From a checkpoint of a small mixture-of-experts model trained on Wikipedia.
Training: 638M tokens, 4870 steps.
Below are experts of layer 7 (counted from 0) of a mixture-of-experts language model. Rows are named up (a neuron's input weights, with its number) and show model dimensions 0-47. Each number is 128 + 24 x the weight over its row's rms, rounded and kept within 0 to 255. Numbers have three digits each.
Before each expert's rows: "mostly gets" lists some tokens that are sent to it at least half of the time. This comes from a sample of Wikipedia text that the model never trained on.

# expert 15
mostly gets: "Se", "Be", "Bl", "Em", "Kn", "Fl"
up0:127142112178147153114147119119101138113121111140068157123133129083139120099121124136113135120164135074106114137158141101120155148153127139131123
up1:145114161149150112149078165120130155097100114142170139133128115080153128133085124139129114154153144129136135141142106067137178102115117135145135
up2:148178141120115136132121138100135144124148139123095154119150120156180123131125120161099128096125091115105150080130131116082148111078133123097156
up3:115158101172111171153143115124173113162106148155091137120156112139133157116081098097158119145109148110113089087110082118109143111100110139180126
up4:112151121155100136128124103170119096102091112103087096132121108143112137086133111135152097156125135153140155117118127090084116140100144109160152
up5:141146158124148134097167111149112120155076129052129150114123107125144124146147101160150094107131161126114132149126127082101126114126182101103160
up6:146115137098116139122151148158141144128137101123124136075143119153135073148152111153125115097144112168127102135155098099134106141117139183085170
up7:105111079150088129148162107126097120108089111108105102145150146142131116112107102112144151124125181120134105112134080104126088110133144149134140
up8:105132122170098144114138138156166149146164102130095147111102114124107131134124115147111177155090130153145115117122143114098159094154139082097169
up9:096162094148117124112184110161147129130127112150130178129175125113197084131125145131113174124137146127113138096104092112132129158129157186166130
up10:154126141127163159114120126134120135089063098087129133115143112146122129144110119127143142131156167101118098110121090066157153203099115144156124
up11:174127123149135182111133148132130149169102133162110091119104115116129133138141121128159115147133127134130131115096138124067120140070132134181109
up12:143164142148137133100193089130121100089097107140121098125111126147133120077109104111117139165149160110145158084112139097104168146142133201126129
up13:149103119117121194107179146157131119144134149150139125122089129131154092116117091148112103146146135156103150147139114132099127126144126123096154
up14:106113148142144133104128102132154115125134129155102080172155125146141131170113078133121153174109116147121122103103128078103132116111107156108162
up15:123146141132139160079134120117150152101103149162157121130132126097136158146121129147126141104139159145152137123137085115127148150101155086143128
up16:117151143143136121129129082103110119160148093123125119078180106098135129131139141101161118108139163087130114124131146123127130137146117104145134
up17:119109089129127152112140107092127125108080077146115142134146095130147121158122119105128141115158138132136122128123073122095152166109162183114114
up18:164133098161133100139147072132129109151133117090119103140120127095112099126136123118149139142126152171120080134148122070154130092156102124124150
up19:114158108151093135100107105172119124095123157143090104150171131099142119136150108144115140160103108090102138122110083091123156099138135157142127

# expert 55
mostly gets: "\" ", "States ", "\") ", ")\" ", "countries ", "Korea "
up0:133150117180131185099121150167100107096101079132144116118097129097146118116111122116135115095160100145138136071124141113103119148104157132175129
up1:138095113149076107118139133130134159117119086128151109166116123110139106102100083076080086096110147071110146114139111117107150145121077121114170
up2:123185121152142142111094132123135115135113098115137080143149124091132137151155128122104113144095151105100125142126104070105127133142120047114143
up3:119116116134128134135128158098099133084125103119071113120101117129149146160126105127106124077166112112119070137119119112140152081089160164142116
up4:119119112148115084113146151107119149144094118077098110134117140123160143136091132111106133126143197135127111111093087116104149111111055134120129
up5:131140147156094109077104117103132078123116160133142128153126145104138134102119136144132119123171168124091137131127098108109109109112133171141139
up6:121121119098134116091107097118144122149168111086092100143152101104134107172139163130131135140139120123118096118126110136132125153125162129191133
up7:107117112127120171131094136129165121111167162131179152111115106117119128111145098153118107095163128155136137127142103139118144120136103144126124
up8:132174118138144102098123144127138147168062136112108124128128110145160145151143115123113141157149154134124143128099137122117168084119117140132139
up9:152115113148135179113115137102144069104138121181131090123132111143156064128110140189134101103118119108151062136117140130138113165131113134110129
up10:114115103081125141107145109135164112142133165167115142084108109134139113098109118128156121157104165133122129115113136138129134087117078122131118
up11:119188117133140150137147104163152119105156149112127096109147139100129131114155128153135105084169124116162105127143103119103189127117158120125124
up12:128143117134155145127137113155165152154083131112115170126175104099117118142125115144143132124151147116109153103121146125092137149092146148119117
up13:131137116139131138104120113116083177121119077148113155153113130136141121142098141136111126141123145142097174105150118140091131135118186099134109
up14:117175128097134163094141153164120146149113138125104154120129097112120155129145122112151170118157142147075115113104144118125077115086140161134126
up15:145113131140121106143107157119128185089107114149101149111157114088145109137130137112150126113119181171097106114110134125140096141126091143153146
up16:102142084111132159133112104096131140110087157167146121091110110101112130145159112141154089077109151159118137125119116112125132181121152124164130
up17:137121113162141107106123132191126138118093092177091142126182106094140123174138143126096120120154134086127137126120095121133193113141121129143132
up18:131167145156111130106139124163115138134104097122124142078123100137152113180125133142125148128133119144097098121140137109102112173117123156156138
up19:175132136132096154120087174116111171114153130132142161128124079119158113126143110114113115119120135102129109136114111130137143096115148163139129

# expert 61
mostly gets: "č", "š", "aj", "ik", "Lank", "ov"
up0:134132139175135155143136096103102125125096109123097162140167153083115125109131091164136125099131170151140086123098070099082131149067133164138126
up1:176150109122114129151128117196154125147108119131131142137163150132157136149087109098103127123109166142091103103115090132087126144127078152135141
up2:189127097129111108093104119155131125145132146159133146121146142106152112110111120137151146121117143140093120083110132128130143090124105160090136
up3:129127088116133136107131140111128120108105094108120184122146084145116124103089091179130081146119120130140133036146130141092153114072114153156131
up4:138143171135181115111142086156120127113086154155098092119141126116111092120139122139148146087131114155143172089132081125114091157131132153148130
up5:098088124111150159128155127130081138115120129122134143098169089110140128135076124146127061146118134118142165120166088122095134123119090135147141
up6:102153093125146121163136128104116125160108085096109092145192094100125116158123119094128149118120127143109101093170083123118067149130102118128128
up7:156167106132146116114131088136080134132116085124130128129128122166151112152086130166166096127132144121119140117169102145086106113098154135143124
up8:165141121144112115137125158139160123149103128128089156149125098122125123129126119142128108127128139106136104130077148109095129135138114139084124
up9:142102111117202131120116140103148171151113124134112147119136093146126078081146110110135110121123104127096114139127129135129148143122132136161131
up10:122129094145151154117150105178093180124106111124125129113127136059097120112120105113127114085100102136095130118119132124112106129143088138163142
up11:157090158182150135123161125165148124159123087121111137114127081135104113132124120144135121103107111124117133135147100141120118100115094157125141
up12:090117154135126182094121150139110115125157130149130096141184137084136117100135120158095086131115120118111148124100131124067182101116138151097142
up13:177136103141149104091112120130096102139128097119098151099154136123112099102138135182117170094119143143103106133122091158179113123148101148146159
up14:112133108137116152112113135120162187171124121143168114121112112108167143166107163185149128112112123128053081093153116152135115093132131118126121
up15:195163074107152133144126122164129114170118099128159141122119102121141121094141120134114122133156164125121137141130093130122148101094125153089139
up16:149133164136144144133107130142122161156163143145152133160168105137135134125121127093140149152127135127147112107102098163115185137138160116119121
up17:156135086170080134120116072139153111168113119122110150140114120113141134151124106140101141122123128093130115118135090064114117190084103141117145
up18:142119113096095138097112115102175168188108126136125156128157130130188124111141106123177078113116168132109116133127064117094132104120088162127173
up19:112112102095139128103143110101095173124207151103169149106139091122140117107150116101117133136137103137128131132118163105155143119158127069077149

# expert 21
mostly gets: "service ", "development ", "population ", "action ", "power ", "research "
up0:128123118123085158129113178102131140136125133134138092091125075130161128189126120104179146141137155088147164110114071115135100168129146113132125
up1:146176138140136084077168158124102162135151108123125109106091076121152148161116138169130084104102109091096152142133122147129124096132141110125112
up2:129100101101188168126132147122156190140114119085167107138132120136136105116128129104122183079142172123138114119121103135116144155097082112129136
up3:177124143093131160104121111144113082124150158150136110142175134120135102132119115151122101150125148152178072129127130142097120115137142116103121
up4:128197133124170141104170164115134096123170117123131114138107089131167126075104163137148142136097144105139122143136136096093112135127159119132128
up5:085107122123098125142149110090128154117144157119128141142127134095106127107146150112097140131150080093114173072117142139157122120083076109111138
up6:134104147117121172136092128149155120145122099126148132145121133119165127104106113152148128096157153140102095155123181097111137151101160129147135
up7:117132091156154112119129133114120109125132103180127082090131127117143074136132146107109127149142113117154143134121128125100107090138141145099153
up8:134133100163114114095152165119160146157170128101123112117144117065106149114105122107111109119163147128121097121143155146105075109114138071095112
up9:137118111105110151080148128102112170136142138136163117162109125133128109153130174125108080118136119127139127085125129138147140148136125141151117
up10:183071139122085156120085149156139134113128153124110153129116090132159131128121128145118141127147153139134165134097091107085142098081156135089134
up11:134104093165122101132141123133143109126099111110129147179104109112114133128158127120135121085128124165101127118117098139091135142121138120151113
up12:167152114115110143103158096147087103152106124139114137139119120139141110116084145142115125113147134108122122121120159086117135124110086122138172
up13:116154123081122126093148155177125139082175149125130128095154093101139140138098146129162140128160148071135127070119102136124100081130159142140137
up14:138136105138128100137100116134086135077121174111158135130179128128100115131155126150104125119126139105095140135132160080151137115140158127131126
up15:156101128117171126108086155125136118137147144135110131112123127119128124131136176085093094144125140170077138102105111086097137120131118129120134
up16:123107073144132149149129118127135165141137141094190135128122115103132120126143159128147108108157141114111088126107133106152113130116165134129144
up17:180145116161115187149138125133113108157102108180138162131143117122128127120115136180135137148101157094109095121133111111137095113116112159121128
up18:093102145148135126157164115145122127118186067116113155168116125102124103130133109127134098149122135121081071155122129098123132124139091144145123
up19:156079159169123194163099070126132147166162086127100130143121146108155148133146116128137160095152119124086115133133120106089194100121138118109135

# expert 5
mostly gets: "company ", "coach ", "band ", "club ", "director ", "players "
up0:157163130146145194154165115141088117128201147095148139176122096134193126125104092123126095128112149115114078150138125120140142128152154153115167
up1:061133116174133093117136104095127134117093096114111142140170112109135086076126122109153148147155155138103135136131136107138132136155133139110121
up2:118129122122157136134173121152096133092119140109118167129119110113162085115146121131128139111189105163105130118124148123128114170148108165117184
up3:106100126132115091133158106078131159098112088145157155131125148103115142143144148123149128122142150135165098127119124121156141142141167152088159
up4:122146175099140123126125106163127162178169126129103184124119136135101108185124117118146105134159150103137143130121124123163156134103135122121123
up5:120103142130073110140147125131141157167121126134147169133186117103131105100099121119148136110120121166117137111137106122094077138092123099145146
up6:154126113115092099100121131143148182143156085151130156149095112157164108111118104125102131093134114131152137067116143125091084137114112089098178
up7:104157149098153166114177105139101140161148163151116115155127095119147083157120112097152108097172134124136128112120148136156127080109182149098142
up8:122124103118131104144121131125094136145137157111108109121108120131113112174129143132095120160182144033085125101126132134114133140156153090128117
up9:133113088166089151134150163160147131127163124139139110148122137124192130085127126141131084107126161144110099107121135112113120110124098145164141
up10:147142147126102160126111137133095116132115138137136172161110159072179155123153128129197108126149137106137128123130082139100135109150146128118144
up11:146108091144079176138147139169131089107124140153136108120161103141118118096114115126169076121131149149115151116096150078111158130141130146130155
up12:096160125117170109166143124109116161108134158153108149130095113100143114151164118125136108082121110107148148144120148112126072144100174168115131
up13:100128127137125134092123097098118093193101158107163106119142109113091104160120124141181097141111132084101128134124133125145113137154138159072124
up14:172162136152149136130121106156091115111157129110119138147132108140150098119133171097134105085122132127121088076060134075134105099119124143158170
up15:149130080121120121148111117156091149101111131200153120129139101127120132117088143107190129134107121139127111135134122148137121101124112119172118
up16:133116131100122154141115143160139126139132111161142195124133135141179090128075134180127127120144125104119143116143118142146157118096150120176131
up17:126171111191104153085167117102073110134102127134100128144140123151141127120112138112134158171139130103162090113117109113112100152114173136154156
up18:113195095142099134106127163109092131146131156115115107113133120153125109119124144163158137132166121116137114104140098101124111084146124139105124
up19:157081121103098093114148110128078128111137114138128132091119092112143107119112124106121090131133134138147163118123086102125136165090152087122146

# expert 20
mostly gets: "produc", "design", "teach", "particip", "contribu", "view"
up0:121143094146100168120122115138106136145132109083154112124149105126164119124124095122166144099100125110142123117119139118113085096156134159128107
up1:127171146163087178145101129118119159110125137144104129145105132133153123148146114102113105178140140100082108129120117108115130147135106151143108
up2:118143133177106105124136174143166086169144122090100157113135113120159079129127102146134174123147109104129128086121121131100135130084115110137155
up3:116124150089150147147115113124144157150149147142150091148119072098149151145133127115081111125125135086154150113131123129157167163146111150133184
up4:126124114159108113120135109129169113124108119131087118158147099117141128123090103161133101109119115152134098083160155108158112104108093156151167
up5:094147120180122141166124126160122111128106090128087148139111073134121141164145119126160125141129138115121108102145116119104145124106103194146106
up6:123113129143151106127091144161096155152166174108148126115121094095164135147153110163137110143146122174125129119116111134121099157130095123098159
up7:106159144106099158100144097162149145165152113142105185096142099147110136145099133132167130154135131127156143114137106124106161166111142125103141
up8:122127118111142101132176178107154111126170145092143149180130083134166107149102136111120115140160143106086132108146136115101092148086115096099141
up9:124139145167140150136116139141099108156087083138129070111104105125149097156111124128129151111155104109152171141089146113126129124129137130136117
up10:134128074138133127111113102161132117157073139087081151087109131103164107090106115108130112144169136123090145137110151145124156160119110126134170
up11:118154090168148190126155110131110158124155136117139164114145101140150113146112112120189143128170157121096099118128152117153119136111121166180117
up12:128128083122140118115176104125145104126105082117114086146153118145111102178106161102154118110121099139121144096123150126096130152127159157086169
up13:156147141176094135152124120141115109128151134144082147132157099119141100156135148129125157131135099188122120151081169130122128118126165106126155
up14:138151092161125164093166130107113120174103128126118084158126142143109134139074108139143145096152124087157125094127143125137133125114134101132142
up15:138150097174123173168126109115105128131116113106111113102140122131155132136125097142112158158107161094108105135144100143128141141133180117103131
up16:118134133153147164117135122132126146159106131167106149123136118093126143130146106126106152106159117093096150130113175122106098120101163119150173
up17:153144121117100143103093087174132164139151110137078124153113150086122127142137127133130108136129113131135107120100103149141142079147091160119130
up18:107145136145138124085138116177147147136111081097115127130147107113138080137122133115110132109094095081112123103128145107150100167143139117121138
up19:149147128144120147133094108115105156132075147116145128110149116099160145122104114141149150137089119116116070103114073116131165116149125145104172

# expert 58
mostly gets: "oth", "ook", "rist", "some", "ost", "children"
up0:157101152126113125085114148157143162161144122115129122128108119038121110142134141111124112088134140096111158077087118147101126114127162092110158
up1:135128144118152106088193128111118162087116132132122088143143139116205061107076132088146132092137089130118145098134115096110114148144115128113159
up2:183093118142160165118144103144124141091096117101088124133106137119159120089108129089124140130125140129117152089120115129131162179076070151159121
up3:125145095141136133146155162175184118139126148124113104165163117102131097140112121126116100144145130133150160137085137102102135121145147124144163
up4:151164118151137134082125138148164121140164128139147125177152100133153083157132077099130133121142110129139092143104130061132159081105160132123140
up5:132177146115126127135114137125169106174104098158109134128149097103146145099149118094123128115137125129110103117105152074111169164092102087155152
up6:122158110130127118109177105125113099085144102106119071137118076148128122145128118117140092144121108137128169110109144098136096139095127072121118
up7:117095130121128099119143140179102144088183128164168151074120093132130122119104136115128075135145109097121166116103132136132156104100163135145124
up8:150188158127105159105143139158072140129118117122127090125133109101112083111105121104087096122109129158132088099096119106131092124101132167148133
up9:127152103117139158157167130113119116102135119097122108102144110128113087105123120134087113093188184112157140127147131130157155167085092132118133
up10:150063117119123177116110125133094155144165160136161103145138108134167103098136110101101126098136160183139121107079129110116154154134158139063138
up11:091117141110147114098115074152149165151139164157147097131156072122155110176144121144168089123115134153108150134130120057127168102153128150129119
up12:125147140142117156106165150156097145103100131106134126122151147142152112097110114091109108092117185167126105109107118113127189145117163122084176
up13:172149134103129182117104164172150129124148115101129157115170133135143156056129129148107095090164167122141120125091125132132130128091103129118138
up14:154120134114116111143129102075133108108138140123148150145094066136170105141107106120149126100137143088140105120117127108112120136093110079096140
up15:148140100149106159102147142106118109097179103120124101127194117129103104131113141125142127149112108158117090177103099128065111108142137120083175
up16:088161137139086129110119085118130134148121117107108127083116099100145115137119103086168157130144161113123148116111153144123114132130149134109161
up17:145180145127121128137175160099091110147156174141124134085169124119162118125132104150099114169158132113119139135116098105097135141132113149084144
up18:153171102156148113103192161123119112126158130148125134145185135097106080093125121133105131139159120111129186130082137162091154158129162113130151
up19:123131118125111127138155146142111112115129091090137112138143080118159102062105126140099156129115100072133157124126100118145145132101087158093150

# expert 18
mostly gets: "FRA ", "featuring ", "titled ", "married ", "- ", "called "
up0:131126085108116158144105093131116155141136119143151136138145111141154124107143123084138103101124110151106126125129131131069131099098114156109117
up1:092143136092117132106136128121091167149073099150141131141139114125129101127082111057109106111130150114109082118142136104138103137145122138152149
up2:129115119120136163108095116105116138123147132101091161132143127155126131097139105103112097095136138142106102110104062128095161118103100205102138
up3:133148109120163131122163117172134118089153152139112111140137126131147116126112101129113065150173102114150119169108114101097095127124122142119101
up4:117127081126134140077121136147139122153118131106072107157117108108095126088121095126114143119156179135138123135100088116137130141099124136146153
up5:147123074171143131131107088158118101152142161124116110152112112118130110142149126114185124136160104124112148122103131134106156159121154131133099
up6:135155091110154129135126121186145154127149089139141157126130097135196113141130097112191168100123136139115148149132135065120119114124124152121162
up7:125130096141124134108171143135111170073141161197142143140129132143111134120110107138112162117122103122127116150103137112141143151092115183156110
up8:146140160117137150119135165174129113083102108144125118155126142147156113087126106142149094152087091107112080131109119138095125133136088160147109
up9:119115152080160128108112145121125129067111154078115161127119101129126132217151143150150130113119150128151119116131145119112137143123160137157170
up10:102113145137104147109123152127132120136081137131128133126141126091129120099128132128131120094088087143102130145121102144135144108139188118097128
up11:128136117136137109128157148117116141120091150120120129172144125145134128116126117070118119122148114152152116149101115112119150145140130158149149
up12:099142106161126146110142104120128126135109135171117141134159135131129124114126147075166154107144188135138115100124101135127132084147122164095164
up13:129154153158128137146135137192125116104123131093134129109107137109144086087112120128185094107122119111148121099130171127149119166140099126161117
up14:133088128142179151148123146111127113121132139186112151135136150121136132144159138072110135085155079113143145152123112124094158137116124135167095
up15:177118151135120138126100164169136143143113135109131143118134124134103094122086127125138148100119149094166083107093123137169085070129124097105145
up16:107115121131118147171133121137142095101120142132080156074128142110130121113120158140111137154142111111112149136121101103114083164103152097165145
up17:155137151135140193112139103145098128140101088107122109106155086117165087114082134138138112125121112169122084127086121116107136154086162095157153
up18:128126102107086112103143065104134157134126170116144145133134140089170127140115105109135132091114146088101161149130134108160115150132129191125154
up19:119132122127127119115170064161127139139141145084114115112150124085099075140136134084108079144098115108064096120132136096143107144104110123103157

# expert 23
mostly gets: "', ", "–; ", "—; ", "USA ", "aged ", "BRA "
up0:136173105126159133141122087143141096133143136096123173088133123118178125149109103147098102104164126131131123094118116136115086091155137141167133
up1:143166113160183137150140097121142142131146135144159082108147121136131121135107088099128099138123162129133141069110085118107108132114154135134089
up2:155154174099111129111137149124143174131111134109100138099153073071126132102094133092117161149125116129087113106125110137068139113122120152106147
up3:153083126173151107149121131159119091126144088154103078160132135116134150118117092108149121141123125113143165143119147117139116089079162127129138
up4:150133163156114136152144128132113101123132148165107047130111079111139137173115117109137141141124166131133099136135091152096155068122147127124153
up5:126120120126113142086147140152153092142122148175094103133112090110132146142140112165128157110124158131127160120133115099139094116128117115121121
up6:133144079114164102119119125135110113151102137146139105123157101144134123120147115125119156149113146117110171128116061071094156139148126150140133
up7:127084150126130118101135128118092150087092113127129154124128136109079132125122121122128156126129146144121136117125108121113111169146159108140171
up8:100169120132103131147143087142099166115134134176091154103184121111159130151131143134117116127123109060144114124122122075067119149111164111128149
up9:181101106164109132132143100157108178149137138113092091129163094127133097126081118112136118107125113138119092119085113069092167142116103124098137
up10:136108104146179119148115106100186122179102151135114093149121122130106155121145130141134096173123141111137120068125113134109118122101131119089140
up11:119119125116151130119119115172123126084113095154131073104120120107145135143140110101130127119087138134087101112125138079121160104140100169129117
up12:170144132109210148092143129118157119164101126113138102122110126097140138130147128116118141096139122139133155114138130118131100122138119090114149
up13:172159132167151190109147149120094122146164113162122143167148113140154139169123107159131126155111126119099115146136134098141190088138155113118121
up14:123143109107187133128129114125080139110144121123121137073106119183172123179127157140112128166147089149125138100126140138102119137155111087126158
up15:177130058142139116110129125127126098093111139119145129142116124135118114119085121146191159118153145128174141126133117115140103096111159120132134
up16:165169072128163177122096085104150084103138121140112129146132147112118136147126133105143160140133139077126151104104157118141107128072094148166099
up17:182125108115139168089124116123103118127136160152135105131159101123142100117087098128110148102145135112117105131091104117128146165126145118110167
up18:113134129141107136115167147106107094101149140152139094103120138117099093154102109167128106115103124127148150141116099121100111123157110102131097
up19:183136084121111157161133107128145109147128144143137154165184108121116141088072136113089136093109141129097132164130142127131117147141154137068111

# expert 59
mostly gets: "mathb", "Fi", "Mic"
up0:160142131113123170154120137080133181129135124146105129118131144127100142115134101116168057115149131118122121172123143121100149103108114134150129
up1:121156106129096098136141088110164158116121111135162125134129144090119108134101113123108134145117133127099112175187122135155100143132106070101133
up2:100170133167132148176135164109136096097090142158090127144170116161149120132112133113118156168141161108105122123156118139103111118160140143078135
up3:154137143141119150124119137105126130156126147095134149122101085166166114111145094127111160058136117108143173097075080125146106156114095158143122
up4:171150161132163141137121130150142142103127121160111087090115160149111155111125139149138118102137135139154132157122149184076144131161140116131123
up5:126110154112133156072146121128146161122109161130121163142146120090132127108130146119137141131117124084101101145125123134090132115125123125088123
up6:119140123144120128139119102130136130083151116161094117192139118156124127166149095154122089117119130144084103175130157131118147127132148141097132
up7:104158120125130152128145143143146118153147109135109131141150077148121131194131123129125158180157113139102160134124096151132117146141127141112140
up8:171170122088140129159104125137093135171171089153089140169129132108115119144155120104127143139104075118120107136123109117140162152109112111116102
up9:097175138158121154134125122140137129132079153145110138125141104105165149113118076082115116143158154094101134151152160142111161098120132099155110
up10:125109111123110126158139108146098090117154039144125120121131132103114159139167158123111123140087124126152126143140135098164132139171106145163140
up11:141139144121137128136165088147127116123097143129129138134195130102150122148149102110116157127165174140088125110127148139093106115156138147102149
up12:164149149157130121146154115114108108132080152173158107148163101099142124100134090144115126155150108154127156109139135156105166146169119088131116
up13:099119124123151141143116127101135135086128076142111140110123126119129144144111085136147116107112129099073160142123148115135109158093103099143150
up14:142149147161130131095146143138111106148151159150121111109153116125116121197099117120152115145138119136077109159140115098119124118137112124113114
up15:087157125133083123131150123169152144143129165101096148070129112145166114140120134111143142112127152127126138139070133118149096105117151132135143
up16:158147126151152146147107116106110167123133117124136156142161120131129107096123126134096125131138116142100090110155107126112111139121153081126128
up17:146200097163117137135137127113123140115111146111072140165160096106114097114108122165107159129136158129128116125110097114117143142108156125132150
up18:114137119134151112163133100144105106123140131143154128180163087187139143088106160098149135071120117137098130113134139116116135104093146149115128
up19:124128109126132134106166104143132134062120139158124106127126119105162107097108097142139140122163173115161103147081133119136085128112114142145123

# expert 52
mostly gets: "However", "round", "pain", "wind", "north", "uck"
up0:154177127191130114072130151135091173106168122113135118108103112125153106113123143164118131156124139117104109116134111119145114137087070099098191
up1:161114122115165111147120111128146081110110092084079121147163119132127133085093143117112100132120112109136138080115095128130163133090093072129148
up2:164154140163131133138140098148114185136134134173092167106091082126144120140146113111110176087153130130101116096144128134091103100112092087134123
up3:161127105116119108089174136104082172126173092093159141114144098131116098130124132102108110127160148130132151150111142129132122128147161110114143
up4:159149123127122117091142104108109148104096157127084125128172129130157123121100142111128112112149151137122096114118078133156115118139170111120135
up5:122148103135149122135147154147123131088127087128094154127135125127143050112112101110076103107133149121132151096106147144197127097107122142152157
up6:112151102126143088111168113147126086116114061083131121150133099144114136117114113144133133143090149135142132110089142065156108103110134135160142
up7:075134108139131138131160124142114118086127114145134134106147124125124095138123096102113108118133175143135167078089128110096142132090143106130142
up8:132121107168133140116102140182119137122113138121104104147155126102133137135159111136100168106125147083102141085142126128101096120098109075129142
up9:162136121157110108106145157126102156124127137113153080124139127111133066083098115125114118137116144151108106145116118129152160127106116172143150
up10:112091090115142215132106137187156123099139106121115161137108133136115109099118115128135136114131135138078101104111109119118078123134117081167131
up11:098134129113148176109119107144131136148146128135179161128154137102166113142121100152177145126126110146138147119131166099102075100084118127084140
up12:080117122120158134151154151112113149146150143191130112099139112111120091116101150135176115154189110132113122129115163095134109143133162116137148
up13:175141118147126143126134189141119110116150102142100073094146113118150141145145127123124099143091121156115148140126126129134116126158130090097123
up14:083162136130132127089141158156095130108153152146118125149162076133092103119112114096116152132158094133137167119110161152140127132126101108060174
up15:137162122121094180108170163116121113119120150178175156096165151123151089148106122112114122150146150125117165132113145156114116120149129159146131
up16:169078119125142143110115155157153150156140162116118144098124132109140085118133117145119134106128160140090131133099117111108128129167102131132150
up17:148160104193136175112150144112145130147152173102146118115125126098128122105143137130137117117154104086088147083110149140081122147091156139118139
up18:110141098150120144102121091126127122137102124148088103138120108087153141120110152111157120119128137129136097108140135094136119109166195150101131
up19:118152110104101105144129168133136171130186116147107145102145108087136128124086129149144070115152192121109147102128107124138150091143109136131154

# expert 25
mostly gets: "cap", "author", "liter", "equ", "commun", "probl"
up0:138086111116148165145143111166125116110129114101130096100115142156147128150142109149121124114120165091146144155100122108073123133093132151125138
up1:128144120089083167110098098152108114109142140136161112119126073095182081155120133134194165104103127176138114093134107118104119176108104146111131
up2:127139148157122107139120154124135143100133127150101150147126146138141140170124084143123105122148142123083121132117113088132110103105100098145143
up3:115141160175138127134090148121043119121156133148117091097183120115134111145112108121134162114136141100106115100114109103098146136099123147165138
up4:111114106095140129145091064158101171111112123159167140132161149107141105161127105135147089107134122122142128140109095112135112146114097092152120
up5:156115124144175145123137092155138114125101146144123115116136111144152107189139083094121116097146143148122159110103126111081099111134111122106153
up6:097165127146161145147176126170142129106175119148148111092107114163099093140162122104147089125120178105132095166131163108110107133132153103110137
up7:135157104113082135143149085101122112147137164142087156151123111111146138131130095118109166094099127135101116107124114059145136159137123137093147
up8:134148110093120157148166124118104135141120090103162134052138109122121130106121129157166123118113162096113132159104147071109110125053104113130132
up9:107127164151162128144123106101080145145130110128070107150153103150119069157128130116097147102098130129114111157135137123127101131102081166131099
up10:153146105122117135161106144118114138131102088156141165114142121157143129117103117118126145092129114134111118108109156085124135136107085085129136
up11:112111166124130131158178115139158114152091135119113112141120127142157143168148096178109102169144143157140082114095124113093136138130108164107159
up12:134145142107155142102142102099135146159141134114163145112123099149156112138129120121106132104165152101166121085127132102081158121133118118164107
up13:133120120134153141117170114198163125134103143104151183104129106135094075098131094156119124133122149130149092140095139101106137118142120129098138
up14:129115102124134169149107104156112135104163121159145102127087115154143135088128109101144112102099170139107110138093150128097185135136140135154134
up15:149119124119121117151193080186112139157148147125146146114112116150167104093120118121142082098173172166117118127125110110111113134118132124125136
up16:143174149125156145128135156154105151163101143117164131173092134119139117106121155159099115128095156113096117120079132092155156132139113107124139
up17:109120132139119136136116124125082154135127129136121098133171125145103123145113103094145091089138155092152071155140109132095097141127147094125161
up18:119123123140139143118166115145143142151158145118149167121169134126119098123090110155101167100120164131121106086106133114122129178103091155128139
up19:119128135100111088147105127094096120157120126139107118145108109099144137156136133143095140105137149138125132137090067127166154135075140173135164